python train.py --num_hidden_layers=10 --hidden_size=384 --n_experts=64 --experts_per_token=8 --d_expert=48 --d_shared_expert=64 --hidden_act="swiglu" --moe_layers=[0, 1, 2, 3, 4, 5, 6, 7, 8, 9] --router_score="softmax" --normalize_top_k=true --routed_scale=2.83 --balance_loss=0.0111 --balance_bias=false --router_cosine_scale=10.0 --n_groups=4 --groups_per_token=2 --shared_expert_gate=true --init_std_router=0.0123 --lr_router=0.000877 --num_attention_heads=6 --num_key_value_heads=1 --head_dim=64 --vocab_size=27523 --norm="rmsnorm" --norm_place="pre" --norm_eps=1e-05 --positions="rope" --rope_theta=10000.0 --rope_fraction=0.75 --qk_norm=true --attn_scale=0.125 --tie_word_embeddings=false --parallel_block=false --init="trunc" --init_std_qkv=0.0133 --init_std_o=0.0 --init_std_up=0.0133 --init_std_down=0.0 --optimizer="adam_variant" --learning_rate=0.00119 --lr_mult_qkv=0.5 --beta1=0.9 --lr_head=0.00887 --warmup_steps=465 --schedule="cos" --final_lr_fraction=0.1 --batch_tokens=131072 --max_seq_len=512 --doc_mask=true --train_tokens=456500000 --max_steps=3483 --dataset="wikipedia_en"
Below are experts of layer 2 (counted from 0) of a mixture-of-experts language model. Rows are named router (the router's row for the expert), gate (a neuron's input weights, with its number), up (a neuron's input weights, with its number) and show model dimensions 192-383. Each number is 500 + 40 x the weight over its row's rms, rounded and kept within 0 to 999. Numbers have three digits each.
After each expert's rows: "gets" lists some tokens that make up at least twice as much of what it gets as of all text; "comes after" lists some tokens at least twice as common just before its tokens as in all text. This comes from a sample of Wikipedia text that the model never trained on. Tokens count by the router's weight.

# expert 34
router:451478475474442504450516476421497547485564511477483467558505445500442499518485544486510496504508531510496528551535535494517511437512522530493454480472516492469634539423493500510505441437520510493525515453498540517440519463514608535528522493505547533503435434470498483466453487429476495524479515539418494575387508446521519461454590543480489474510518491449480511487511449514540503517487495451490515469508442439548551583508410566434530495467550459473598466520498523573529464489462505526523520475527519498537531595520440507481482466533462495538445550525490478595515562541547443508
gate0:489441532502456501568547520443506450507522479545501489500530490553446525481536472493506489458525516469492449531507553469438492480493502522469465511474469463412449476485498576438534524474481548486478509525483491496505536452473520479448524478453473476554454498543468492476477476455438464515482433525559519509504490552546464458447514512485438491489461547504444530447534533472467531473492450417501438474475503492562506475465529609448561476477538517521526488496472550502517458469587477486500441580416442513499527562427512580469440473496560403457534444509500496504502469549490512484
up0:492456488415426518486517457420472549511542506584581548538548551517505453520482488492517472503531544447502497494434562485492501481477531525474521525486516471405489544546580509474494477482479535464475513463542517518483507469476510488496509547446523459514380430506420524487464480459554510508446531534445475514434536454509509458453574510493530434431510503434514497444489523447515490499516464485547543508566454494592509495462511525473609495491503438486492544453546515544479541522485475487481464483500431501481486540534467490448459484540500437500444494571477524452542504434480517512
gate1:495368507427454518505452497470483469510580502479509529529465463521453418552522553501430453543491502500545580491419533557501449504503493545497584486568527507483440506470504460494483430524526509558505526452549513483463523541532497460517500497459532465526493453528423544500508503511539518511535527507505571474437514474514528458471541504440488489466519476454604542469514551514483465488606487501461541512495552559523503517475461554428492498527498498480601529512547535511517490484547502527526540495525495453452529503567522471447498491432455514517461526475506543461484475483562466530
up1:496379522439459440489499459437451498480576502527477556481447422529488451575492492500452463482539458489519552440486493529471443518454513525506482469572514509511529497466477499525506483475488543546535537455534510509467502527512472521469454497419518487512518531509486523520502479472455526503535474540517539439446513488528546390508572499467489475485543520442603509477537592520456475509554466432437591507491513582516534467488442545476525514481487427492517527523525492522491507476499505515513517441537506477494500539537508531482482489423529482536492491493451551488474474565558458502
gets: " |", " of", " at", ";", " also", " with"
comes after: " |", " ", ";", ")", "\"", "]"

# expert 14
router:458445470497454468565562574461429483569471483501488546457430493513500484420510524455553436533437542454513472489443447510523525516517524535522532499502396551520450423509433421557489464538516520447470551389490429470471427459452517416575534501462493536477469455553502538456541534493503451529467474562543460544529487420536484469515488538494531583460578486492485499495455520511500519488515550502452487530540522374513467447437431550507523437546490530469486478525459478540518463484497522541471507448535559538533479513533511502492494461503498464524484486540503471480491521506587458432
gate0:488558519498514497496435507500431551492471438509485479560487427431515536456507560458538501524517549515472481501496438454418507428497487482478488380519458527593542515422446462538508455491479450498475438480500494478464491386495515521472521468570382463500480532459572530511447516465480479464532483528476467512522483550462520462448400500468484507465496500517497522584440572507454460508500501544447518505517588419522518498499552469520538458507526509463508446505517463588491544469507500535479466460499542451507504492523613551526538511564480539489480456497504495493527504576581513513
up0:565497440549530556508476512517499484546543451493533554465497542516496477562530461495551434525588482549560528405520561496497484441491464478522527475491527487460464495512526489470499511458510487419535522473488509501561472471500490502574436498458536526517476469522493547545431488470508523434481522485494512516512501463497394540497457522576500497513517463522542582409576468469433511460515527444457476579516484515426489506532500499461441534538510483477525515539516477481502475555507470506445528507443568542501468484506550438528508525446503454500510559522479442565498507480447498528
gate1:493498532456545521519506539531499453618474495494502460491525529448526593455543549498552465468444394529487541506497477518556577479487520524490480496483472476524525479561464518517438460494502479551505463539487562482497466509445483493537544508492475475487500425473495491428525497550433490496480483487544490458599510514522520502504468407494494516482472585496450546499518550554471547490493512523480462541525488528470513492525502539481494484541473505532467451440476491545447508523494607471527465502471485516536519429505472480554512498512443468500512477467478549503553450541462507498
up1:499471469466508458490509530522529458549499513497502469458468603521519486458498455553514481494449464484508506548546412526535493554461508513547496457527473509508505456488441477423486561502454481561460447494487477485516511576447465533523519528505448466506501475436526469434462444592492498457470523494536520446486497514504524489512425380470500496523509509476491579474536472496501489493484492482486476419544505505543477496492544498519478498493455467606452419444494444553453511511504519512462517563421487534524470474501498548538532480502537490451510430493469542407490418527498510490
gets: " was", " is", " were", " are", ")", " be"
comes after: " |", " It", " which", ")", " it", ","

# expert 39
router:488554508498551407492495538479518500492543506500536471562583493509416495527482463480584517468435500542521499560521537500509539521505512546510464453504589490508561501548559528502549492429550406529511546479499518480454479484498475498503482478520431545521419505467512465529521496474429493521554512458518565476452482546471483486487544452466507494500547481459491477546499495552516545545476439485508554474496532499516499540444533493533533529476513521506492533442498500527510550533485447516475457508528500563456495537498433558485507511417497560461446417520576546519550581495537555535
gate0:492462450456568532521465488562474561521574503488568477516515443497450606541498451445481514556517460554454495468466499549585504515488560426486466541504480418436533478490580526478456464448479473440486452551441520459503534458442458480474441521460505475435505536562492420517548492509458458502475564566481495461578534486500471473462475512491542562499475546533500547454514542477494530455455489503467541490568538561525471512477484494612535527467546524551502437557534574516443539502438439476499510506485496495466558517492513490486467547585488514551468454457459466442462514469547547426
up0:492429447499583483516543465551495495484516487513508502458571441474486444476502497463495436489476507560570539516552469493424465548572516514564497501424500528445519534492561492567485449544475536508489509564487425518586537443513508506486566490468517518394550514580473519469568475497510520504525510460424552468486463522436493515493431494585476480499491450504442552445507460463453512524495500521535450422538491594467498494499529511511483488545494440538486536546542565513496527467397537490496554518494520483489436496503495507509409488495510459522499549443446491503429496553435511447
gate1:513548503460498472469547426488454487451437594435514480483526523518492500566450443475464509406463493484488514493491477562460439525517576483423453489554509477474529559532535543457537513408487463529547514559505438464479479521486487481513476542543528482519463523560451474494518525492504523514546506452463511462498490452519567497543605495492564462505540524603435497457553511503472502449454446559500458509476486598487496511562466468545463487535440506486505508531495494501472500576539489431498501504484464471454539534507530432528461494465534463560443494504422472491520545446588398476
up1:525555530530489493457487493502459479487523557488537487441520556511521554576510474517523474408437444446464449500486502477504529510491514478510448451549549529527534504523487491462471501479522537433554454515527477487503476471524537492496474501468378498517464486563499526471467559458508433436454535470492553538512478510492536509542571428481607531507508496562533476497547537531455465520484479497530489491451453493490495535513515506471447500524484502482482521515513526476470504536470477503443511511451463518536539424566514409496486441445503455435516511560509510543560469409516447415
gets: " of", " ", " first", "=", "==", "==="
comes after: "|", " the", "\n", "-", " The", "The"

# expert 49
router:480561531469533499505455454534491503465575503529600476509527529521540577451495427449537512557518532529471503476514522442514582437456414428546412524571507511453486472517561476466476473494506446496481442507499463528451536419440559487518551530476454495499464510492481507480508508490432490520494562515492498559457460492463531573504451519459478475538476464464542488523471555493488491515453535457506503429508503412498427484503517521445521528455526513453575495458494516506508478466536499505546451572528529517475503528543487523511497433473522497490496545528454595533561486538477576537
gate0:546478537526533437451491544506427505493502559485446524490480402505523501527495550498502541513558538503492441529452489526494473556462525477551551558554561434526515424475513521427412394429510496500474544460497500493414470461527507499544479469544510479528625576467466448489513461496488481502481523455549608505481506526546436508516543462427503467472457551479487494500430572429500461505526507461429469475505511544478568534458553454536538460440496556546495505518578509462461496530551551461468519435520495503489570526478488474473522524467517495503545487482476594442512496483495546508
up0:444479494463422505487518509501483531557501467546514534471549473512524433561497503520542456471517487509465545490482528501461435559409505492450520521446434532456514542497412451471439522406472564526527501521505530519494509574500491596507495478522496495480588498506454545507516554548544548564478523480504572479475514465521437457491519540442523474497487474426496535461541469453479507514531514448482398480522476506499507439437449507475494506413523422516510493533494505550570507453476539414497528500474479438512515516517497529482482469482556457443458549489391589458475417528438530505
gate1:463470443478506493491465525531534417509491500517501542457470536473511501483522512495522497489473468460488486507518511508556524466386510478544574562519413510507494510461537477569520538489487512481539515528490438500506449410490463477525516464488464485543526441540525563495525468518475526517497528514509526477522481483477494519522413467559503540518485466459538535509503500452440471425446503465465495540563418480427514502559462502506537393429529531508498517481541494412467492537488561465468525532475536559543521467538523541534497534437513428505495495495476490526486456535465483476
up1:512520407535480539500501498540468629493463498544518471525574535492482477480518508507481502499517545523548554491524481487436484529575492503549428495446539446516614454540509490437549485562499410557536500473471513513526514465454508539498536532490534539465450474518456391520513539418564548545566520514516442521525476490540500468477481482430516476493454535533529461532469480635525552515536460473512467504498557434445462472443511471458470533550491501497505495471445508530530499546466530490522457479558477531508502512424510496474470501513479452457473521519520417501481579484476481529
gets: " the", "'s", " The", " his", " a", "The"
comes after: " of", " in", " for", " to", " at", " on"

# expert 36
router:469506472491475470478464446466510492473540437459572469534495451506490473437469445447528493514447506508573506490516463491525491482474450614507427467529503470496576502544539539476501475464503451501484509506499509518480441479464543462499456523426524597533445477466493495530503468493477439504511532520542525485428490566404545434406540410429511538510516492526494509505508524498471523465472436489509541443497549529508513517475543487518506582412506576522456501435521487466495545516485406463525542471544491531545463501506461521518483460472494527490464488506534503497520519456507514592
gate0:456489433482522428524464565539412496483495503402527525490489484540486524531519520428491544495496524369530538497473499528548515507546528532461546531415455464503468477489543481428509470540507565500541507496476453528575481588480441448487430485470497531522510491521504489490526506501499507524467560471423441534529538476489436498455577507458457563552406444509368488505412521491500515480391496521504528475464507609490532450549416432551509481412434486505544427494485515558495548569579457523479559562521577532481436509457445497508452534473472495525546486520469516499512495523422572499
up0:484543435501527491552484552506528401465541498463549518508510521489502536496501426572482573484517442532490517532499469564523517508511497563468494461462544426514599468563469546496456555463522507548437451510515523456583482584470461498428454477498526574583558481518516467511569481499446502472445541517451461423527494542493483519510558504437569534536512543515512513499505516481452508500448493524502437450522471604470504486449508441496495502500560515449512508533449570471507537519490360559491468529461557509514473577518486436505494481453496506468528470536465561511497537510452511562
gate1:447533596534496425516486463483548531482576539487497490509494497467481484441494464495466456474521444423555489460466503504565475509511505578495443472499527534541486491579462473466491479539463496499493571405585502455512450449480595555553531557510493541485503489518457521484485442484513502505513445499560493553460519534460520501491480491440471463418505518514575498507471480498516437527516423483461545411461496555529515438510513529482578542370514496473502373448600399507536540502546530471488502473540622498498520516509441558492457489490464526478556508505561475496477503486517410557
up1:461516553513513457456471508468503495471566525489581443528545551483530493579461515477490512465514391575520523482472555500520488522520478514438464418560520472564547529545510456504534437475473490470534587516514470453520523602482574507495499511452501521507458498453484535474511461521425496524503504482470548540479515567495532525524492496577447570525476444493540494520441459499507479540418458468435625422478492558520491574465521473536569479490483486427542411545450522513514556465499535468476476496480464462478449492558501452492460529497501480478566559492504520518440527525478428509
gets: "\n", "==", "===", "=", "====", "S"
comes after: "\n", "|", " the", "-", " The", "The"

# expert 11
router:562464530520570538475548586602497414557478499457447497441505537444509532490489540563560440483561501517552458494508490474580499516517460462519502416491528462514487501565497476489472489485453509521520498444488493437573392489434556532480548506507466548519525532471539532516472549554501456536473489479495508506500509486464479587500466497546533544454496482400536499445489500515478522528499535457492532564458484558516526511474517544499452462571536436453517545479455408488528527473530485478450532490512482514465532561517513454496520474465485544465467486518496548524504454472500494518
gate0:589567503498469456553542474517527500542492528551524430534482544467547420521528504517455434460485515444559433547541505539488592470466480479526507489488497483511572489468526523531454477463532518441512486532498491519559518447414571573535508583464467501473488484536574440515624505491484549497453516467542508444565485516416395524523475527540479574501532399495465519487542492531499553505492488418472506502494471596503529506453522495535454492563478537537481533450474446488507500509490524513474502462469522519504499512524526491467505516476514492544535468532435520556527480426385452431
up0:523504503558464590497477488492555486551508438460588440575514471494518438571554485542495429477493517464504544538544545503490539505515503500464559601577513474420491520457481494570541500425541546441495444520464470511541526490484561518499466559448503519480497546493485441494483513485505504474428456491517507530506465501505437449564441513537483528484505483554478517478509525584532514478523554486484527514479457557519463481522544421458473502588609464512494508433511468460495514517456448538465512548513557517465542502497570493452478465564539502501469480505521456551460466465465482430
gate1:488439466520476487519479533506487545489490556441525443470533483536475467554512471471514518525517470541472429519538527494494530476571475507547489500446561492515554452532487508510554455554508464492480493501481430467522444467489476503473535571502472593452515496496513486531496545544506494509517384555502519464508461569498497496508502439529499486555509504471443523490521526448476511542488538426482547496436456500489544499494417520498429513467458458545394465509504486529506545524509490449462478563499541530465551485488456448500588514483453467467477508517498513558506497484504575507
up1:506546575539595523446496477450464520572484503369530524574561462526437497521512486480451495388492436482512506516553513519464542531500474373430543570465524476576459498567500469489528475523512482504503500551494490474468493531476537499511539500548463433487484519558432427502393480514537486500389548480572505562466473453488434448498503457566500489475560514495472494508515482495509598515466502442440501519490472476623449525556469513444504510560545512467433514477506469516526470503533509499522471507519505465483540469454560485498457485543441468522525516529455518498580486512466525509
gets: " of", " and", "6", "9", "f", "20"
comes after: " |", " T", " 0", " F", " 6", " 4"

# expert 5
router:568467511520492514482522507576522510484563449513398402423530574514533515491486487566545453527544505509490418491510479473530468516525512485506542454510566482496566490486445487469451512565540551541451474517483481532512501472470490567463546504506610558551524523528496527489487419490505519463457564520507466555415516521490518515548493528563483499442488524503517492459479448506412489504460473540417536468430511521546497572480542537488482460454504528442537537474439514487521526469491405487537499553440489456513554487533544451504470500505418592491531510533522505403438452503512533552
gate0:482502466515499487452498477507531591557578490494516486480504603428605468499486543558489500505494563488512538507500446484546504484514511548453575459538484443556575509499483541497516549524499533533594540466552539497425496506561481533538479544472515452479483506508510482424518487540478514462524487481508457435485492427517462484529532500491549431500558494513486487499436493566544527477466452491516458461469521479506455529482529449448520559494582496515553519523516531527436489557445508507463481482494440436489495545467494494537514550557506546452510457551509545460436497476524519435
up0:426449538554458509467540417494489524541574525482517475428481510494513495513569534498507562532449510521452503538532535507580465531506520530457463460528534418550499545519494459423523511563487569483545565559504490556503484476579452512535473532524477512491522530465544507493516444548556510477495425517530471491453486458501537496526508517456450430534534439547523462480496441575470518412508570479488457497471528487501499517542463518431457531486494493559545525586537513519498445480457485493515485473498415440472531503493448530483497499574548555516504508510449525449431504506538595474
gate1:456509516548575507520508510553547452479460397495467485432434504524466471463414463466485528498477529502511439509520451488479539504456555524427517494541437510424502524508467491468456531486522557517511476475473430552480484524526448468444468537543518490432517488541496528434536520587526520540493429446517480514498464539453499539484404467544529564545475596467500524514517425521525553532518521549512502560530488475435511475506564509602556473467511550460465503496496477502435499509550474452532481537445511507598487452480516529516508529427529478536517495499554526475475503502483500441
up1:480466550530552496541538458537518442441510461539536517457503451527452509431411508507495408466508518479543494486499520521498494476545527605494475519546514482511483468487528514425503482523488564486432567455501452583486461534455478469507439523550505572419554494446453532483509488466554502526487417436495535499472454520427460492470510514483534485551540485492507572540553457505472509506519546476497556538501530508461472528494578460503545467489560458450562469518546591520428524517484451449516489494458530483595537452496473542566528468481504502468507497523463524467468510507527503459
gets: "\n", " ", "or", " is", "et", " 0"
comes after: " |", " P", " 0", " p", " f", " F"

# expert 56
router:574541523515491544586484505494529457500464535404560491449449451508443492509486476451533486545481534507546532445523468425518526502591507512529482532506541465471492538431500609450478561501501612469495540392501506512497499505492518495532402538439515514511494430535506550512488516469538468558571489443531476532471442480559580530514440488470539595503488426533526481519509522579479477480453534498478509506555509498512459481557465549477590495579512481528567515504537520478522543543513527574524417586437580568545499480545549547471510524492470489519464536551516436484460494534428479529
gate0:522508515517525475507505432477529530498540467489450465514469520571506576491526434482494565528518463517497465503516481479528493541543472477492414539553557544483521520510478572518498556446496491508561453464421477481430526474593482459531476502529493558469507553539491453483539451459398593535534445499485490464493540522541517493477624502431524470504470511578531451484505590492450539466565487490486483497469506431523494492526499522499464570430527532481477476557461475610534508513527491531491449558465539521498478552465508519517391490468441475444586559512472516423486464493492444556
up0:504520490501522471478531456543485429522494506491477470450484514606505398453564443540550498509496507516495482442500485483524491525489499526492474536498601430579508539544534515564479500475532462516500497479535541465448477504475458521503464476532524538476493509523545437526516491519458661515514448505475495495481510466496506521483518506586505560472497491505557489574499501467487445486531572513473527432457529539485486536532481532513404515470489482496475474497523484538555501497558531474492456473533498520531493489526541531525444585479443479565619529510489533458439494462517509546
gate1:540505458459554467544408540566507597506555476442493465494520543527519553529484563508411472486511522493551511537554503470405473458473531421495458501454537550543544499451542497549490446530473489480510494513542475501487576467522435434494524566437450475484377545458468499462464507477512448416508566458528498494528531498494484519500479496564477502468490469524527508592514540491525481513458468496546466410485501496544535456506476523537511519483501487521484535511500495494494505543497497504471497510516430574497464469458542556464517570600515445474617467495513499511540497468523488512
up1:507495523505488509452543461453521483489447496489551460568480443474498451506450390550548532487494529502494501488487514531530488495485465520549458463526433527502507577614437525432490546521522471508478415488472486495464481495448550549477517474486588528461572449520536516481413497438488497509489501503490561489481409525505534478503529453493459459514494542435466454512485525460477530506517534520451483536488537437440486521415536418482451514546497541530508467475548494433466493439544496554504497470529485447538536538496472469511523397471484587484490482470488511447488454544432547511
gets: "-", "|", " the", ",", " ", ":"
comes after: "\n", " January", " March", " October", " February", " August"

# expert 38
router:522613471515555418527424518498485551528496539488494524526492527522488564423446493502584508513513527511511481482490519461560536510480532454556459441451517428537523531571503469542558410504495482494539563564533553505495425453539463492523473454567469509482491489469498503513538520476449513546507512494527516488494493515465469546470451545491493552521480403528519460480514484572467527461504529501513509528436524459456507492499522538542494539463502502569517520480481527560502566523505496533480457486482512500492521504477491542559499485486542498479541541521558504579484566462495496458
gate0:478521454564463499500548504474533454524458490490474443484550505482495525444514455524505526459463460524523505511501520530540522534539457566529392567548521432495522495567518531468440540505556533520467535534511557461481481529518464569434536521529473487467481446523540518456489552517514571550547480519535565541444523557516528555578491508485550492554466426513547567425520568400414452494488452491461518544478467503469469442505578494455495502545438462501462473548450530548507550497469478475497449521527592478440504513549459437510437421409558456489516488502417496542383436537470522499
up0:465433512474447458457552470534488515490467449507461478465521616490496434492593580503497430557473521505512514532455411488522528482535520484508490445533483514453427552510471491534454447568501514492520508562481469424506516527488544567582481518491548464510466473493547501509554502580545538535497482514514570572525510442517541520538456463529465511518479528521535521547462509486562527549539511500507463506477450426481471486524493490490483414524511480453491474445506462564451481457528513561530482530512518527536493568435517510449524563513428501593505477496443395487497466428529535434
gate1:517473463453495515504500527507477472561443452558455553525502481508460568470540473539472552521468488478499542479469508489486468463433558535506526558521491452480516452549550483480514552465457538542488599517489497538496537527515451481542525443493482482529544452491487569482483454488505469532589464462480467586469528431553553423537416466514523509561479507550465507412543532476503471471454517521468459555487486460470425497474535540452440432584552471549493452484441476484485509405437454546490475508473528514540462506514447557512553429502469498461451414470421520516511521482482514502
up1:493501532557514504487583449510480537532548497499514555457556499482510508553488525453472510447419533528398469492513441474448480481480556462513491486518474425459509591490434529475474439457526560453616526530514519448462487505502604531512513488510538493408485468530557471574424469522551548477419516436547569572576487527494507559450548535529476435554565525467473506493552435569469508478524501483533486519495589517464532478502421471523507509511456404495527548540548504471503514525544523503504542508586469578505536476496504476535474527472479441477573548478478461494557548443522534486
gets: " of", " ", "In", " first", ":", " B"
comes after: " |", "|", "-", " the", " a", " medal"

# expert 1
router:465420532441485544533558542481511503524476540530467531476469508550500437406488484493453529487491582523512519505441506511446462483504519510488534575533479497420516474453485453524458465462505557549458469519526464500515479510488521431579470491524557507466513540551497490511472595457588514539564468555508482499456493387523508490507509433431549489420501508461437525552479513457592490536503527561480473554510427431500519437469513442523505488516504514490493507482420447621520547519468484480483513431551484494477555499537524441497491473481507486491456518529460457517559549502605502429
gate0:513552524497519499432484491441506512498463516535509524498481503528467475502465507497575470546442584497479490513523581515456457459436505510518516526438493531578462543463487441586526469502567510493496454447543508550407531516466577473544481451499509500446467492541520449501441510497520511543500555524491564431406442516503490473465530425535440528491473558493534494570479474481538484522490470482486546509521535443504545599460503506582495522504490500621468565433508502511470520588485501500543478496503514492494554495559503467485585545525576536518524473545509573549511531474513530481
up0:474490526512420442478544448522469450483465476477605477420515432475598526469477504526512484557559564506456464572460476450524490476514490472470529506489500520515408476517490489520531522431538492424456520538527465581486495531456549485470537435521506442490477478539462497474531456540522517507505460553458483478428513459508439501440428525457500575513567525475473501499493428443463439496556568529487510574529493462458477508478515491512440501477471509526528546519487550492556495518455366451511527527531536421482520541513513412505507505505481534511509517542481503529472456497490540469
gate1:445475520512510512487473441529517523455511408501504466531443431413525455582618496431442534472482479531453510505437584426468551537505507515487487494503507506479478464536444539533479505497532501486494501594512424549483518575433536467497527508545413454460546522480493434424513469554521506478482497519533522437532495490501477484489488534466464510487389487573522561495557474536422483542425508497511507504543515542538440402483467442484491532535491549462511510566517519438471538465481520422482494478504608484478439573534516460523502499501518500523440519479453478593477523478466510519
up1:473505494512509497477544561526510545555429477514431455516492582489499466457576525521459582500511447494517540483424547550529503568532453458514504523463493464443435484478479498494487510536463528560471541548517498477496467569446440519494514495477476497470503535475547461505498493493496549506517487441510514431551521433520488533522522476497516569404465532459382528515473496529428405501390471484472444536490439540506438483503485442560494444506509553540473464507480491535473519520532496468459525526456548558545501477555511440505470510458449511498449512514522483493501506479458527515
gets: "\n", " was", " is", " were", " became", " also"
comes after: " |", " was", " he", " He", " who", ")"

# expert 24
router:535483573476513543527465507477431574496520483479424587518516417522472520511486439439479600529423506460500467471532491510503463486511514480560507532479485496556533500433525444452476478541508508535453508449465498509478541540563607489529502474527470487481494455477473465522429548411506544529560495448547571515469503543514503533563547427511488481504513500479494502514530541471525580589569521459495478472520543425517547507461508455506495500515488495512459515539484445554523536528468523510475476532471470516522508550468436557553498476544457487517514485479512594547533604496533518491
gate0:470499500473526563521502557446492518462455408438545520454466538498426418541481569553493486535529510525473474495529529554504549543428578577465524526522527498433515505478508502512499442531552533475516540517425506436509533415507529495510448562565512504480533563437524540468455468502569509560526503514513518520506474525468460499527610501509482515534461553528523477536505576491613511513505467484539477506546507457525508374550494486513551528484493418506476459487506509513448493469495538474519527521507593564483568488472435491553460540566533568519467474562572495495516543454533515544
up0:531450449500482536566498529505468493491517454509513495546393540479415501547473381556408524501479502499452408434471441541463505562533503525522507432546603472465464574512551473462544474510466549518519493460475558505472471507507512515575499508501504500521490483503492505527530498519540496548510544458452418517448484462514442522516545501474500532535494480472496439444454424525523489477486525509591493496578476559433540449484535441497516499495455462534487451526525509483523573478454439436467512519552500502514465555561544462439465438575506496439505553490475473534542517465548536520
gate1:565454460502507493550459449500483498508497471600417536533536509551527435561533517464417526470560460436481449407457450464512478534511506513533511499520527513504487519465497503452537489480483522541544478513509498551508479533517494531520429498534458516518507552470407510452463397457461515458490592478511440496475495521438486473486465500493509470468428467487490530439475443468507471519610510562530464494432443505496509503455445541586543483531478480456503567556535495463516520566527508507449482461450462429497540550493519433517458474463542432449475564484491524579483495520433503503
up1:505617560513483524531488513470510520522528505515549477495532505505512503495455571546463539517530501579528464539560529439505435511446504456496478495527447501423509480497462499478563548419474442534554504511461560545509508490563492524443529528566456456503488509507520534516439446560542493443505435484554477499492465587514451413482563467528483468390509521564486504429477534482547484546538438497518457503504515465462467449569541534540536499489529546490500442473503492397510507537463489517491503477569463515419536476527516549474610556447465501480526442469524548488496535483550520482
gets: " |", " be", " to", "-", " by", "|"
comes after: " a", " the", "-", " to", " was", " his"

# expert 43
router:588480546396509583514504509549515491565500501506412518489460573560595514536499548428460473493532530448476587537485540521501484460458464424484536615442505549473544520515516458491486502499510527551528465496440510517500452464433490475447550487546502528419622537555483495468545515519468464469464479495494467517510464491496472478488469441550532506485538554503458429501446538475500506486536501475488401587506519474499501497508496496450488482482502467503470480423524483416477441527488517504530477529474476482541501510519503463466610495513449528543533517437457513481481475521423524553
gate0:540588572534559521441479495486453438467446554433488487491494524524513487539475462509501481485492455511528506562526486412538559459448499447457562503555555537494460560534539441492494526493476484479493481546336493525462507424470609531480517500556469467450504583507526438490469523530567491483495544458494557521510426426523525491508469489542511542514530503540465541531481502534512405542575535515558504461542499615482458536501479508510532536441524489548508464495528443420441525581476508536520474481475478474530530524506548565506566529504539441513524468491515535514499452492510498483
up0:516485445467475467462464509481550436518483517570461571502495558505486441495435553554564505504543515507524507494486546464576459503468469494445435504505427410526518491596500475555488440505492496536494561538483544473414433514517488462523476493538521499433524487551517553478509517550548504532435475501533533474533519494464498509505475488454517531565540453475531492509466491470505523466561512465501527510507479511685473459524472458471486523457503514478543549377439534515418468495515510495490466521549503539469439578540470462520463509521575504545458481531465540512473501503560401450
gate1:551518570604505450439488510459491435502525523469532468474466503517530442552570489546517477448529525518513586512501518497532520539490492407491495410549425449534509475485481489499469502554510522490510484420576499497519475438543438540597473498531470449486585496520532472472558530485498512433571451486532474509527509487494554494467486553451529503481531477521495501543450515510499530521564495511504489482443553509435459415498492486479540518385489580501483517472606508516460468518440534547486571465488532437497522506554531475518474613450509504504505463486540449475440466583481476470
up1:468528513458482448546425521530552490523507501453521493470499515480470497427547473557484495459463439422505472503436487501548513512487532610494472506527540589485421513629518524491494500484532441447509524529454497575446454521461578474463501521498523521513456464482486529454460478542520495515431508508494534460509530485487569508518553515559471522545424482509549494442533489520578532512428512455504518451471551458505509525482522552500485473573486545548501387485412543469515518407494488517510414477494476544464482452537470516480497434559473535445538520524543480477530516438461468476
gets: "\n", " March", " November", " January", " August", " February"
comes after: " |", " =", ".", ")", "===", " =="